{
  "d_shared_expert": 0,
  "lr_router": 0.00176,
  "tie_embeddings": true,
  "init_std_o": 0.0,
  "init_std_up": 0.0521,
  "beta2": 0.95,
  "schedule": "wsd",
  "train_tokens": 263700000
}
Below are experts of layer 6 (counted from 0) of a mixture-of-experts language model. Rows are named router (the router's row for the expert), down (a neuron's output weights, with its number) and show model dimensions 0-127. Each number is 128 + 24 x the weight over its row's rms, rounded and kept within 0 to 255. Numbers have three digits each.
Before each expert's rows: "raises" lists some tokens whose logits its average output raises strongly, later layers aside. This comes from a sample of Wikipedia text that the model never trained on.

# expert 0
raises: "gun", "compared ", "home", "few "
router:151145142137130156108139103138085146086142123123062119113127131083151131116133132130120178165144122122076097108111144096117132169112163158136158136117132130106104129166133112168118121081127096137120133093145122117164133128118117077117124122121053141150130133124155149143108124166122140131071147122154104141096125129173132120199147129110146140130124133154089103116161128120156136138143
down8:112149145186088108159142117160129126148162132109118145125102110138093132111120080176150116129172143104090129150114087130110157090160164145134139130122123146139143107099103131114114080124126115145112186099119167147140126137091156131112112072121108107155117080147149096137104141119137121108097126102165110104145123190126131148163141130145129102128170109139142143097147129141093153127152
down9:145122117057080132108163131160118105149081116156133129087135115104112121112158169097128107164081102147128135128142103137174111161109130126136141150120116153126134142124138155171112186151125165134114144088139121148109128108141155085117112164136072137101131115132148151155133139111111123135142111164123122089109129126099093130126147168101105093122096156132151109129177135114150173126132
down10:105136115125132156151144092131161124086074116109114130149080150111132140095096154128142132139143086174173159082173118151147099116117126109130110160134138102169158113131127106097181145133093090117112147122114101127165116177105136144136108123127134166142124111167163136123138072156155145111168117116158146133147127097149131104082156139099127130122097148129130082140137140117128130144126
down11:167123112146136182101116137158071121167124161116111143119135139078163179102110131095118120118166139168134115098144134128108109170132105148123174111162100129145069152089106094143141101123082095135153138133113123109146120139109139104104123126125148130128154131149148135143097085154142125100146136117126111135118177124123131108173112123121114098132119109097159141094156128138172177106127
down12:106081129096101094112139093102159122141090122127108122144137118119091134165137144120104099096125145128155164129141140142149147159098131143128106143118117163156179124134137167136131126176113151155131144085115122129109146141152138169142148112165094129090132104150146107194124151107134131112177098131112153115129103090123147116074108172107140166110085104139133151119148098104171106124123
down13:131114110109128136127110124109123148075106108169141101146104143136160140109141170090084135156151118108141156134126149134140179124119105100161131120107178125100153170098157090136116181103136099158119113139118080138121145115123138171107109124169121104169121132163163086154165150141121143111128112137101160113109118136145147180122078116164110164109146115109132135116103145103110106148119
down14:119172087141157157170145094112080141090135112141121178088114105109125127132122129129109149142112123104088146134088183105183146123152098109166098109126123137159134119164144134136141129122110113133138121142137143111106126150127080118134110131101125108103118174158083145141106102099117139147119146137134145121184091140146126131163119107161129135135084073150174136147115161118092115123135
down15:106108120120129105143110101112131110138118128133126082099119110154125087114140172158152134145065153154124181185137125172143083117081108118167116107108137110115136148127147106119152110139152121149172118158086095127132111072105133147136109166133176142111141091160140136154136128181151129154096106102133146144115130117110131146107134124147137163117129172133088142118134141096136116090134
down16:143148115143119094117141109105141187145080147132084146129097119146115160146137079106125082120142151100140147165167108115135146154093121137137127164134093159122107131092117181117113105112138117144150123106127167125131104148153117129122143124127128077191138143125097104130107060093101130100149149158086119115142161133155157137108135102140155171134114117117154144116133150130089123106135
down17:114132109136113105131131128109126106103111132143086181116125143139066095141128113103159140112158117141094117149134140138153123128131084148073116124119170167112146164159096139141165149126098135144132097110155166104131163122129100108102156143078136109165093121128088109105093121095161166163122143119145139134178151084151165144152143117110127168117150128129133107080128149119122134156127
down18:134115162151130093165128128135119094105185138131129132103135112131110125093169107138142142126128122129115127151146132097128110108094130126138139130124155091151116111124100153138142147158100121140127167149063124154084134091179107138146142132103161149104117124133131130080157107087132117151138142126098130178146112131140110119149109029123130085139152109166123157125136178123108097111130
down19:128162130147131130178123078152115116141139152125096137111091145125147131109113079153119136081112108117131138164105107093167114165092081162120113123125113135097144121096141130128163137140145120098124153180161148149162096128115158160121110114115123065148145127130142135103125148122145114138134116121107132111137163144132128148122069177121152147105135151123105167108176133123086184135105
down20:125149158136137156177163114117153153108127117143110145149152142163112132148126145114116107162139107115129111102155145138142111135132095101107114196135114145114114133120108079098113171152121091137096155137117126143107096110068114160105090095115129059156115120151127150127081167112099121150143113152133151143152118167123121119174129115142155160152138113123147126176094127105089113115103
down21:112141143152115098167176156150116151108112162145135141154144121130133126109133116112152130165095124118128119118095112139138137115084150121181138104120111144108068133134105103122155101100112162151134139118088155098122114123139179151154107111161128105133111101143166120081125147107150106138069123149152130160120113130058177111124156127151125112142063143098111104129141118136104146124155
down22:139151129116103126112140145111150134111126142096101098124131148116139153127084073164127112077147154136162127112102136146169146136162126155107150113110140108091115134103086101094169140140152104134134150169117196126098076135134096135107122165126122110142138141154164159083108129082117089133109146134137132142126145133128088141112116096109125089161130175137116103105131179132122153152121
down23:160126112150112128107131107118090121181127143141118087148102150126134137135094106153146108122117140199124147112139144129187086140092127125164144115138099091119083117144111110076126167165113114165125090136160122092109137113104131123109147139124137140114175126104105092133106125153165122119113138135114120110098158143128138143161127161115138131129106163126132113152172095122104204141106
down24:149145150095101152072144106118126101109078111145144126145103132149104147150127155107117138105091109135158178125132113151089175098100082094155097157124138128140096143113130142126155178177138152140129141140121151127139148123116166112089090137100167164076135104133118132100147112117120118168138074143122128128133101139136099133090093110123123162136097124141170108155147136138141138145139
down25:158113137100149134118088121138132124110122142114101123147170128166194144125155153130151105120091140163130155139126117116114093131171094142139125160105116117146117111073178080139111107140141174100105145094134156154151131144101167113110132131143170124120108113130119137078140125084180112144128119106121117119153169147139111107120107126128129129125172098151173122125135111118060104143120
down26:129115100155118089136066100117103119144124120135070147100070113153109121115115114148122127167114118116139142142130143151126108119126161137139143099147105132096204133125094114138138179160137101140122115171130120137124099127128109124132073143093112115177107111190126150127148120122113101141158118152086115115146162133152120147172120154140124104134113117137151153113171117169140117116090
down27:143068134070102165118127127116117095105138118152088124198107115129112098106148166156123112083155129148126121112150126123165101065152128161117127162130147087131164148180175103122128171162115154122116110170116120150174140128143095132099118141122139132089134118108160147122120119121122139141108113141122161110141136116124139144124136140131097157152104145133132130096129073104123121114153
down28:108187149124120122140121147146128108133075131132140156120133078084139154105151160164104113137121098137090126151116095103118146132094145154138153125158103100101150128099146147097074149123128134113119114123118155104109128121155132131137129147096162111150107144094100117097161164154177157084102149110153133101136109124092146129170124090127104120115111139151156113134194143126110166159147
down29:121157107153117143158122110168063104130182097129155037154141115141111137104161153085102133107134138132139156130129120125110147131143146151117157126121145132132129145150131115104100173135155097147157126142118122126157098100133126121085086113121133105139127109168093148115074112177115152138100138127126143138111152136102122129163146148134163137141099082122094161148132168122125151106113
down30:123103110130147112137083108179106104141111134123138120141133145155124148114157162157079096133115109093120138137120117116166116150137099135124168165118132186095142124162110107072102153105123146131100162133109154120141145142098183111138103173140097108159149065111116147138108136125094136099117129144130170110111153123112098135100135110164130149125146155070131137112152098131155110139155
down31:149132132162115148108139125197129119163180142108112123080129164123132110145113162162134116140072123153148091138108142133152151133149147151129124096166142126075110115125103081124118134124125149129132148134140130123110106152130158138135169110126150143100123107104185077134130123092161077164128110105124095087138139128138084138131098110111128094116119169143112109082162118144142156122124
down32:153076143153107113129139156146092134134125153129111094119155170138125156139179108124086164138104093130138117092130149113131135124125105155148149165130127117086124145103140110141089070112132110131058144121125102151128116123095153117158095124126074095146155092151137118090160115121135132138130080119152140143085148138139115175116132098144112130128152155137134178113124165145163109115143
down33:105115115152135141167080087110138098143107124109121152089127073140177130152124131132145148095146131143132139147139168154115083168124151127126124111123096133169145127135143101151137098127134126083133137155087096120102105151118093155162155164110166120162098125121104106121112098112139134132121128144101160130151129135126123136150177117143109120126192121084099183103092151135085142108119

# expert 3
raises: "million", "exchange ", "income ", "whom ", "billion ", "ids "
router:088167123217166120168097145122139109135128129130161101144101091124105140143124126130142087121148104135153131175106149146137176108089112182160119159132147120103139120115153152114114122115160114126168088131148102144154112123115132139111139115139152088114095135135119147129105131098127147132098097123093141152100120132083118127094131135115164191112136137152099116129132121113162131081117
down62:087133146122132142158128148185203101161141124159118141069158152119136087104147136130146104127154139110147130126145088133088138107090165098111115100158165132124128169142060171118099114155138112100144098097127125091103150081109097128154156113138121124094128115172130153111158128116116118123096149156142134117137121136122140120118138116135113123121103117133149139123171126162157136133101
down63:134132140138146152175107142155132125132164142129169130160153079097085126125121127106147106143096119121114107112110110107122105166157157099102113126162105118114117124131114115134177147152123114107093141128121138124083120180132146179111125116182140194084093147136145138090152133156112115109128131130081134180130076127133103104138134166151109127138132137076122105105120144125102111148146
down64:178119127131140118107141146120121091066121110100094131111133131096131117115134103157111144130140084105139117121111112118113150121126151134094139172124083139120151126134077120085122167120127131130155121114125180096120113147093146163133150123158105139136160104135175158154142142148096122152118129148153138092095134117167133118151096119155173203131113162080109115137100151107136125155159
down65:133128178148138117133110140092144148178127115126152086076163132135169122140125099099139122111176144081149123108145077147105146181103061152125104110105143175122093142172121146127145110142135137140136113136138145123112114096138171123140158148136073166129179131097110135138151129111138102103146099139140145073148109128141106155139126118141123152105145088130133108148119134125117123111113
down66:146152161125144130161109154122141085151095147157127093143079126145125147116143117148125094117105087149132139149125127101141150124101121127132090131138134097141094127110176134139156125080134125136132164144164162135131106150162155144125089161128087120116137140122110128157140083097113125144118155139196123148093160111076126098112065128175127105137088119115115171131134097110135102110138
down67:135089141105107131131132149101130153130163095120099158132153138173119078103147120116110133093162142102125116138127118172121140092129130113170145130097126107154179138153100102102121086151119124127124152081137128167087082152165120110135130120171086127090171115122097138114153136099153102144161133134154146115160120111158122204125122120121124172115131139148091115125127134136163106134116
down68:082144100140122135165147093085143126100148125161134166151132169121121148146136129119076173131120140095159119115108101127148119146128190075107155119134136141132162109106060108147176130132142156150109142100114146111107107148125054120138115099091107155130123140143125100148073120117151094107115139158152128127143133116179103103111133146108138142143149120118140119109116149142142111136137
down69:150132110108162103116102069090140116142151091121209116151150123114128102144137147113148099115092136118100139120117139140147101130179144134099149107122128145115138120147043088144124141120106138131160153134150111105110144188120146125101150121149157153085112145137116129131132132131152136122108158111109141124124123127147103120137109155127103110151098122085101114159128098154178154180129
down70:141117118144128108080068136130097145133137143155135160107134101133086127147114115104127103132127130065196116139139135130125126155137108129122130147155106133156150115134069139086132059135150090142149123109113123138138118135134131143131150128147113154175145100115119129140153079133108083066146134120108160143156120120137115137088135172101133144147163151084135179120158136129142118150137
down71:138113122121110130098176116157103133136134169126140158108136143095090151122102075126101190145146143129136133112144102116157127159162107138102127105137127136137117126146099125110132156092095144172141112107110177112107155127074098132143106114121105111134179132137144141124106155037104134123105169124118143134143094123184192139137119111108113101122155126139112121107137132125130145124134
down72:163130128148117208123097079091163119125111142094161093134149123097104120125120107078106136123137134129123145129137139082174148133113093165136141116153088174150096120111104109136132117135087115122158152118141113126151113103121142160136166144112083168091139174143141149158116122099096157158082132090129161143159129115147120141095145168131133135112150128126135142108149131111142133114105
down73:116083143107155124070134124176122149145110095143154107133124160088133102130135161156165117137103120119161101123135153118183166120138138127152131101133106161119152112125144111155097103120136098133136179088156102126140122123083167113133150109145147098160131114144120159133171132169084105161133096142148083117073131107130168117121135145105116108136160130088164094125147127111125121115132
down74:143108125112116111123118111132134117099101113172104174105122104127145087119133174142109164099131106128130143142149090096140090107098124084113123118158127141116136124168122123122148149120141100166179126141163131111110204121118134090133104090087201111152119115121104127134184131117156130132102107139138136133163155100064154121142124163144150142120133151132142118095149134137159126119135
down75:075071120129085137148069127102151092123145141150106139114118115175169094181140137119154158119124130137133134132120137118098139152145142150098107139091102142147136104122108132112121145172106157160147154166166108107154176139128079157155099105102116167107135115113162107127101114146089145163124125120104114114131150147115128125129135086126111153131168106116137130083117128146128092152152
down76:149120116117095134136131100106134089162118134152160127128160127093147136142118128122172097110102119145109154177141138136197129101154149144110091140147067157080139124145142135148121138124099131146124139126148137122112154133126204067114137152105147130116123111130147103143133097154143106161125111117150120089166137131132145146139086163116095137131083139086144151138123070103109128128143
down77:158081145144113093104124152131082059150148170115142106106142121105145140136153119142115084129138108121112109112151112136195145170161119122123148132141124121109133159124144158115137157121115115138120161143145134131172160106103129131097088117119135156126147086128163116144110111087107159141132129124122112159056146117089165103155109103131143146114113154117116148130130106104185155113151
down78:122101106111155142102101140117115133140149137112124179126105166130139138180130096185117130152139091126141145123115134091131103183117140125135144105138112160086103131135129131138097108150112093123125197141096141159135128138151144102130082129137144121093109116152130132099138112145126110141118138131115101091176118107154070119131152131098119098143121091126154147136185114111139199106152
down79:131164103143167120153116067156109125135108164120149151098169132092107163130128143134163084151117134146108154138106115151166149109119146125145120120101138146132128119089109150114130137164125083121102130090116101157135104157124172127137095121111142095134138114107142123116106155213104099154176070140126077145148147114151116119133116130133116068132146132112132144131149114104125147123146
down80:152114126110149135137134141094143118098137121126137095108095128142108138117198087151105107132159131153153131137161127107093118187111119155164133159146140135134130123125137139117132127114115146170108111077127192143108135126143150148096108107140125119089090161165085149104114123112094116106132097123127162163123073145054100123138106128137147141123127124161170131118166110105126100140114
down81:144160148092094119160128121098118127133108126134125120110099156151085116139100218112147093140134095109098117128162133142143129163097131178176142189115125124100154138085142141116113107120133143112086127141122109166131106114125177124153112141123115118153117132110113133100140130132123122146077104149070136129122116152118135117132138105164161096148159141119126175118155121099129093094122
down82:106139126129104118094164162134091113164116154152135131162151145116128160102186121112081131138119129136147094127142123157179082125137185176144153096098082098137085142125133122150122148115156130153131118114104174138098087143139122165126088159134118121112119105182150124084112134070120150134120131127151098130144138127117134098148143103125140098115113124138090159111117120140107094133116
down83:110089108115110113131142107128138142160121134162148123110124166137142125130142098122078131151154138133141169138178117190162107139111120114100118112133126109184161131122155129093093109100111148135107082177104137121158100104134106138174126148124102165133123127098169106092155122103151119135160145156168141136114148106139139142132122095089119099125071115101159150136146148120091125138084
down84:170143133123133137100101135113130106145186119163127132118120091082113077151076163179089129146110092122142111130121130134115089126156102122114118150119148142143200116161074112157140105147077116167182154109100139102121142130124149132096117144104133140125101129134092130162126153136111126166117128129121179130121159115117114157145108115119126154125161114120105129149146119130091139126099
down85:133135121107072114166124152109132114135098127148085092107109104143108137130131110151134119108111118140132097104144123139165149138069084140122159111152144115119090078125110170146129167122108112133102083150167099108155157078143136163121136139126134116145153128134155159131171137149131098110082125153117135121138120117107166171119167087116126176117145134194123157129131150110128161131115
down86:182123121153124150177120145164159115088149138119116154066132127101106132137134152119069183152141115122166129124169149156094090150110134137096084137111121078130150136071118112117134154092152097102124136105133148135154116158106106126099102126082124109164128144148152131139123149099165168118128114134161161167126119121149104113131102140138121131142133097140120141162100132130114114113104
down87:085117065177138114152127150100102155123104123113119127127095129131138130187086091155132072115136099109118079100089129132153113148165122161115105155147117120110112124143091098115110117161172133129126140150110167115104127157119138201131138127101109106173116114148124118116166134106133140111089157120122124115137147126156148123113144155093132161125148140112101147123139151158104140156159

# expert 5
raises: "(", "– ", "information", "/ ", "=", ")==="
router:181143108166154131098143117133122119100136141126169126131136158159145117107180129106130149125096155116138100110097153107098118116158139137100121118098152116181100136128033156157124088127113115146134114078116121123133139148153102128135121100153103162096137148120149092099104104132147142122134141125161141136084089157093090132101128118112134153131117126104143077151156128159145139148137
down8:120129108184111162126147093122161121106136128124158154111162147128092114127127071154141164154134127072097079098126121094096175149096111133103137119140102169147123131108082112155142119145130106172150147098182166133114130131145101134118088095127101162098111122107125160151121155172096147154120109152138164110121124153118152141082117119156117139126144113127138124144162126112147125137119
down9:133115134075161111136101163135086110129139132107122152134125148155166124143153125140137116138116082122168144128146126115145120160110118186149177166097161146106161131116147081130137140138148129128135156157060140148084114107124091165103122138117101108126130138144123188100139136099086107107139131144144097101129120125080115124105110131103136098135126135132163161099149118134118063131145
down10:095131125088140114141080125114134099137154130116100167106137110138122114171107135129113159090122111138146158196172152139169086116114112133064112127121123143138169116099132111150132119152141146124200129155147132117131095116113136169103118145110104143107108113171125095130146137117131087156139109085118107092102137137156121168155130151149110135131137102115115168117102132150124170094128
down11:145124109099089188147131144138080105113125159118102159124137148137127138146148103126114137174092143129134093132116150122161122120212149168110105168161076137131145136146080159144116131120096112155177126150089157121125115133115095095131126136104111153124143155085100125118142133091113130152097149130146110135116127091117135102134093119086139116135172117120115120143150109152155091123143
down12:109124139137173135147139114150096167073086187132114106103092170142182106134144086118123145173133094129127161140115081135141120147159131122108165145128115147099137149105145136108170156118118095165135098082169138103146115138137114143097127113092164102106111156147168123141133143135119126139117104121096110133113171155128132079135156127141121124122115110098094140121139171093122124149130
down13:121107150119121087122154119131138162132103105127090090131142127117175131132099117127138127101122122123121171100133145173088140136090125149148138123123125145127109142143136117082130147142092120166069127162058124121114137114134102154095114121162122130186141124138112166115105169183071116171135112163123132109152123079134144133086177101126138137138141132114172122155119124115116140135142
down14:113129119116140151129135083109114120128146141127125132183147140169145111095141102145151167151110104109118109114124122093133127172151148143156151092125148147143147100089157124100133136132142148123186154115128129109032124120101073104153106149169121120137106139154086116165120163132102136138153139156099135128128116086097156131131108115143112140134093166129135119125160167101082130132136
down15:101101145110109164117136133075085113070132151108111107170140120117121118108153110159137154131110175124128101073084112145141123161108156156111154137133122117144141120091130126138138211166086138143117171170103142146078103125133120140119106129168116102118117135149167154147145147148142112114093144146130117160132107117128126127107104135116132091124087119155143129113167102121108153112137
down16:093173077127136162083155111142140144116092139083148156123175090124130115122163200114133182141138150109071162138109149114112159104104128105163123136121126153133141129125116116172151110108136130127142091108141120082135100092114146150113127173111115160111137149111152145145114115142111141159086085132162109174150126152146132134138122119124116110142118142141138092123128091113148119120117
down17:119128133121132102146099115123128185112077111087101194138104145128177154133137141124109094149093112137153153132187139140106117138070102126149134153134170128115130144118167147168117133118123110113100122141152072134143117115130101104112091149117074150160138124159120157070139102160137146125151131114169153149137127123099118140121118100088125160158137133149103106120103126111152123131123
down18:086123134134155141144151128110161158112161134148116108126165156142142093113140145140112122114098150144122157154122091132153095120143137128095138098098140118113134104126102107134138084165134137165089106101135109152157140127138084177106108112113065100124123102127108134086105155094121133156103143123116148153144154180158128152140093115156117102129126120140124163092137111161156209119110
down19:100118142102136138148144147112093147125126112145178105091154132097119113124133115146105137153094137076160151141145128112158108113109138171143104125085109158110182138124126148166132160158111103132112125118129122144114164136161116136128138118158098163124125143131161145121180148073133150127168166149139144130091106108112075122148141157093115109129131134085051146100144122122129121095110
down20:156137124096094149131114111094131091113128115096137099154122144132120118132148143163148150106117126150123122110133128162126081116126153098127133144137171107177135126126111103134124144188083145145144098152101169162168125120138107138124077136129135165075160084130128138085134107155171179120063168121150119141133124144145106109096116095142093111149142113141095160099122128150114129124118
down21:140131133138169095132105098124119104132104100126143091169134159129098132155092133150155092133141140141135172102146143145158141123142125095151119124142102138132149141119153129122094166163113113139130131098108154132119095114087176125133176161111167128132153066130107153149122171153158123110124102126105119086113130151143179077156113098144121117094119125144164103164154136103081097123110
down22:142098154101154136121102128083134116134132137105145131152140118122113109126153140130144135177143103168117121161184097105141112193117148095134133126176125098106116134105120150154124171145106106162155110150129120105133121134114125115092119098111098132093091131152133173124141115150112126092133109152100089150127061143122128118076108128170102116169129131117161104103187105144124137151128
down23:118133144162125107098135120142129152175143134134103121177169112112126119137113129148166159132121147112088147132135156131162145102128101113063121073130138145137133140111126128153126103125121131126175133113153113097151123118127138083109169137095133122141156103100150146141060139145102126178124123124091154081085130122133129162135124089147119087131134128113108124170099136125205111128142
down24:152087140080158141142105153138109100109157104114117114188113136133148122116138092148135145112136138113133102099113172159153112118126129163103129122130116101181111127141125142115112163141111120111124107195115143157117160128137091141096129120136113099090114114180089164119149124141120088099080157157113140172160125133138096147118142148071120145119118139180145135127115095123097135140156
down25:098132135092106106125094144121128134092139126152088116119151160150115148124165117114119109129142158143133147129190134096167121121110145146117140134153107148132174117130116114138134115139086122163122136183082120127116088119134103155113112162067113120162110100191146090128140137162130095119144153151090088147124159111131152122140117105134128153137104096156071155174136149118095127108135
down26:089098101122126136155124139122146116117116100158149140090101120094172112169129127137142107127118097126128145209101131154131120137138123173137141141106131123126179141130127141069120114159131101166149111164144109124166154125139084163130111129111133142112078111109139111085100165124129126145162127127119128111128107128138081124141122103109152140137185069147089145100163142141137133140092
down27:085165142106119125176119108168132082120136119082145143118108140080135089137095150139114143114099133131116107137100143125101127098125144137172099157115134159141135142119141143118138153148100161123120138154139134122105085070103144154119143154099161118140121066150066143140114138134125152149160126149113136146164131142164119169123105135105123164128134136151130158062107145122115100150090
down28:118111106156132119111122159099184097150101156117110118089129139140147112137175131115136186133139104139108103130076119102095153084164160149166131140133119136106142145076112101131142127131104122129125126103108170140160094158117123133158130078108095143113101136132145137122125158088108136163113145134090123150155140128095100153137096154126099165149124087173132176105126142153100133145121
down29:145121122091091136098138156094126169146076093122116111147120137146112137115081126161137095104153139146132160129134132094134145123109120110126142152150115131088151119117123123108115096158137123130144097133106158151125117149128198117147129138106123112169160107112146164173089134106158123155166097130136091087151181149085148140115078120123154122112138151155156113129088131078131103107143
down30:120107132107120076133152116115162132202130151146162170156127116091141144139136078131118145110110122117095154136099154144102121116116119102110133100082108148137168119141079121108139122143102131131106170112105139130137140154102149111151137113068116144149146134153093133127098090185120179120142121137122155120111108122115136132106119096162105143117175130111092170126160171156134104126124
down31:138113127130109125098145157115110055102159161134084114181130099157158095109132172154135169120112142139154082129115096105093118130105115103135155128128136117102147132128136094091139124164168170145116133130108110096120115122163122128125124113137135145130078115116125149130229133125150129132144122176150079149105127118103115141140133119141131130115147131147177139098151111132130131132107
down32:130188192149141154129130094113157117143138098110118119134106128095110080140100160109156126120119119114133148070147095102132111164127098140122104140150138167108110122159101124078139153119148141108147139171143142103088114105110161143153096172185172119162114122120155163144169144134110099106113138181151105114122108108127132092108104118148109135118113132113119145149112117124102148126134
down33:159135146170105161186113170130155118185139154147125132120127141122129115124109150125163190107152127130120109138136128124089109106117162124051126110165162145136103112137103115106123114151115125145133115125169128120143197132122069112125102128132154113091127095113137134150085104110113101118127159124133146092130159130136087152117102120126130157123144142106110153108122110115094175125097

# expert 7
raises: "(", "| ", "|", "; ", ". ", ", "
router:112096119081115119143090117149156137142092131120156157094104155151105111126105132123150087096127112138167151099174089151166116141115100108153133100155113131152156122106181081103135148159140137104096123189143133134097114138115131185167133145130133084132133111137074154131183130139086099098139114123086148132156149104117125124100140130151118107131145118115115149098146137122138142138121
down8:129141097136183118158152156119096137093175132103109124135121132130159127119144115121112103154079099118128089110087112113122143140131134098174107169182109128142101169117154123123134090098110131058138095129138180162143149122118121154132145160120116108164107111163152147175130167108108141121105124112130140118130110136133140103155094115120151174113108118123139155157108099109093144136160
down9:122144125116155129115152114086134157141120121109090135094122107122135171121115114171150114115132119147113166126166121127153132065088090167138091099132150108121097168106144148112116140140135106111126143129091098174159150108152105142176102124148128151172141128156142169106113111151081117173161093138134135141142138169123100150139142123137126123111161100107103096107084105161094113106111
down10:100137125128145099144107086143143162188108142094130103152099124163189138127112130114158123132123133165132150181165154164130147158091147144072142100117141084099121142102136111146094127103103101165108084123077115122107149131131137143086120133119105163109115164134141143101108106118153129125127161097114137131109119114079120125157156138179146159123148114136143113102132110140101108117120
down11:125153114136101119102112115106135143143121163095106126112149167114111134140095103116164154091147090135139138156129127137125137187129123156139137142114131127122102091128150127191105144150117143165104094162142119136098124136112127113194151148095145154156097125133115107091156129156120106107137140142108163140120113127145095089120116159102154113172054113157114165114094138136114090099098
down12:132115134130177147161099114109129112136153129103185138104134167128148155126118118166140123155100117114130096143137129140150161106159157108086129147140106111094151160069144127128159170130103134078122095153098129150092097183183114137145149151129104121116118092152161101150111139165146104104120095149132161098138105109111114101115087156126141101106121155140148141148136113112097109120113
down13:104112127095113124159107129113110089052110135115125159150152124105114106128140162156187134152094132134115167122118125128147140103123158109157140105132107146077163124100140103098128120154151105143128143130125086118128167170144096151134098125158143107148114105165108133139131140145136133180149126130139119134158132145165130170163129109123094084119114139100149103073117121095110138162177
down14:072143129136103121111160135147100116108145116111105144118155127149150147166119103144128075067136158092136124121093167127090124077112115140123134127139145101143115130157108165074120161107155138142149166062124134150132150154112143144167116159158156134162166094142150128091134114121121101120167092119134127117109087121147113132157115123109127147133165144150123140088149085110119138144132
down15:129087100116099139152115165118076115152143130106127124142134130167129125169127138167138120111104174166141149076091135123093128124147120124142153094153086116137120100165102118118131121148148126112092133161101094146122073141121149131141138145166157133172108124110133119122117094113152110112092103090102106126148194141156083143158152153147145119103124095127144131130084153130147174133128
down16:105143139181096131121170142167139155074104131089100148193110148101131157118131145140162185171131101137162128106109135089141146127133167134125132147127134117147128109100120120103125136142151146144099121162141129120134114132137151097130096159151139157089110103113146121117092109126097098108106114153134107114121108126123097114097150163142123095126053090161129102127133159128121174140121
down17:068127120135115160117133114111141130185134154139151136128077149133169108117140101125164114149097149110141100142151121107162093154122119165155115099126077121089141125122121146130124145136081149100084115162127139145093090111113138122182150094115152158139119132131137134150128136129134109112177194148103115147141116155169124110113154161138109136115144112165116093158156133108100131105096
down18:110119117153138125123101143099129061148203105106099100105146141106151119122111092093095144100131142123124118172132131108146107105105149137088165126119109117156147138131148099172126131136114146122113149114109089167157091138132142101111123099145130152114142105095143113145157131141105140113137108167116108118065152124102123186172158138082132139145169143150118165145104152126138140142119
down19:129135161115161168126107137140112177126139095116101139147130136163109144152133121166169164059125141116160114109113146112111150102120153159127106132129139151124150124144072132158113140120129162130150137126154130135148122168100131182085157111103112089147153131124135167121078170150122126106114127096140135114156119090123119124153137139095132098139073120142101118119069112101116156098099
down20:106120143077148091122117108116137130097128142133125121114163172093183169104113177182105109078150074156128111112158152141106112126087134181106129105122116128137131141133136165111139162134124091136128170103077161110132119159132190110143109122109142130164155138158110087107123126129123124101125106122121111159129146130085127153106139104148105149129088159124139123114133115132117133141151
down21:144167134133152095140093151101161120116124123155093106134098127121124127115123097152141118129155122099148124175120145087114184113116137141136126141140114156150110139125140188093146104092121105133117121127170152125141174122173118106139146135141099114156136099099130141125077146153122142116126109099148087146129160081126100138152061155141155169120152164088118114099156099119125085133140
down22:113117154117118091179114150108121168106115132139168151081136082132104168130104195089149143138164108119141087129149151122116141147106119142159155140122167115165115097122112143096109112112130140128128162116140139103175140140120112133120096138163105117120131136126141139169124134135174105078105131126072150142078148129119091098123129122130141138117116148162159140140092095101110127159090
down23:103155141115119135157117102129158101164139071100103135148157119115134144150129126125122173106109151136072153172102142126135147083127099127141159188089112154092160113123140129130132111093119141129093190124144112100124169121126148160118153160123187111117152128114127134159104118122137119128095058101136139100159147131150137145146134135125127130116079137112115134104159090135115135104139
down24:132119121135117145120182161138106100118105112134111149108117139170104182119121152166096173109135151133173075115150148112145125144161115103126130145105132138106132128127093120110120110134135130184107162115119144123111118084124137132125065127104121126152144131115146093124098071122139141165076147091122116164095162095168131126131113148103134127118182161131128151159136071139137134119135
down25:134103133160098125141116113096128153118135130109172148140153150095110099132129132084092123144121125128111144128151127114107161172154164127167139118116137140117141137083141071124122156127151127165135158094177115122126099139127099148099127139178145118133101161127096154078118156094134137127157144143085146099176133128126148125086140126112104166135067077086134098106110160121124118145147
down26:126115109165116153143141131152128091152080134139125142132127122175114107127124153110121117130128136134154121111119118109140162174117159117114133124117149103140138138114165168125119145163118102106126120115150089131155079134164091112163110130087117119148167150096150166115188082158132131165061116138103139128148126119088172121163147102099145137096120141153138146129097096089162151085131
down27:108110149099063180078134134171169075151124152139112129140138133146122139108114119139111146171123156154131132136083111109147126115148163109120152095147145148093106139119143145110122114103143117121123147172166061102133094132137117156146134140131146149127144100102148128149147170113098131118115091138159084117137132096162154153173092144156135147122117135122095087127142091129113142119120
down28:148139133128119134148119104131113130144100105152121167075131103111091166106107145149123152130112162125097148169108121158114128091109134154128106106119142172098156112127087141116106130108087121139151140113111159117169161105088157103139147128112153100171137140127167093137124160140146141169159141151103132091144150088115119118142136073164145139127144083099145164157114101144156072126136
down29:132079165106117157110157180133103136126114135138173087115131148118156129135098195133135116161084129117140111122124122137189079161133141099130122147125153106164152105093158070089154129134159116094093141144139090141105089165094149135100132145137144120120140104132159156146129148145108102088133106122107116138135114105151128138112105111132109097136123169136135104133140140115136177129128
down30:134132129092096139156164112122147182159116106144117113162138140085142087150152113119139135134135130152111145102132170127144129139133105090106111141118079111110109122122130142144135108112095105145140132165137138092154101110189098124159102130136095109099152118109119158093157110119101107133125136190190086073137185111107101139094141117140137141126130155144159125138109119122125096161139
down31:181107142089154155118106150152073117178146089113125102158102162123109136133145116087135109128121099148100124083144141163127099154125120112096164125085098144134077135118122116118138111107112120112090128170130115123147146141130108158097148140169118122160137120086134136145095129161102150098171128167088144131123118140142146152117138112116131096152142190116130153106155108112166137127146
down32:099142109137140130152131153120137135135114091159130165144112146105099122083137121133105136137093137109118071120128146116145151163133143117156160123111174114093153116142114128132118118071149144137143151067125152133105190115122145092111155105082143113141156063138125129097119168091147151158134151124133122111180115123095130150144107145106143119110188147099110127148153131130136085100137
down33:106112130153142190143148120114133132135137142133107181138141123172142147130179059125124177140113167125121133146123133122123123152140132099072120094095116153092130144132067072139129102127125145159092143111145109125167149123120106080146104084095113130118144157107135109099172136095149116167127149143144165121131118108142144146127106126128134149137143121071095123139154137122124114110132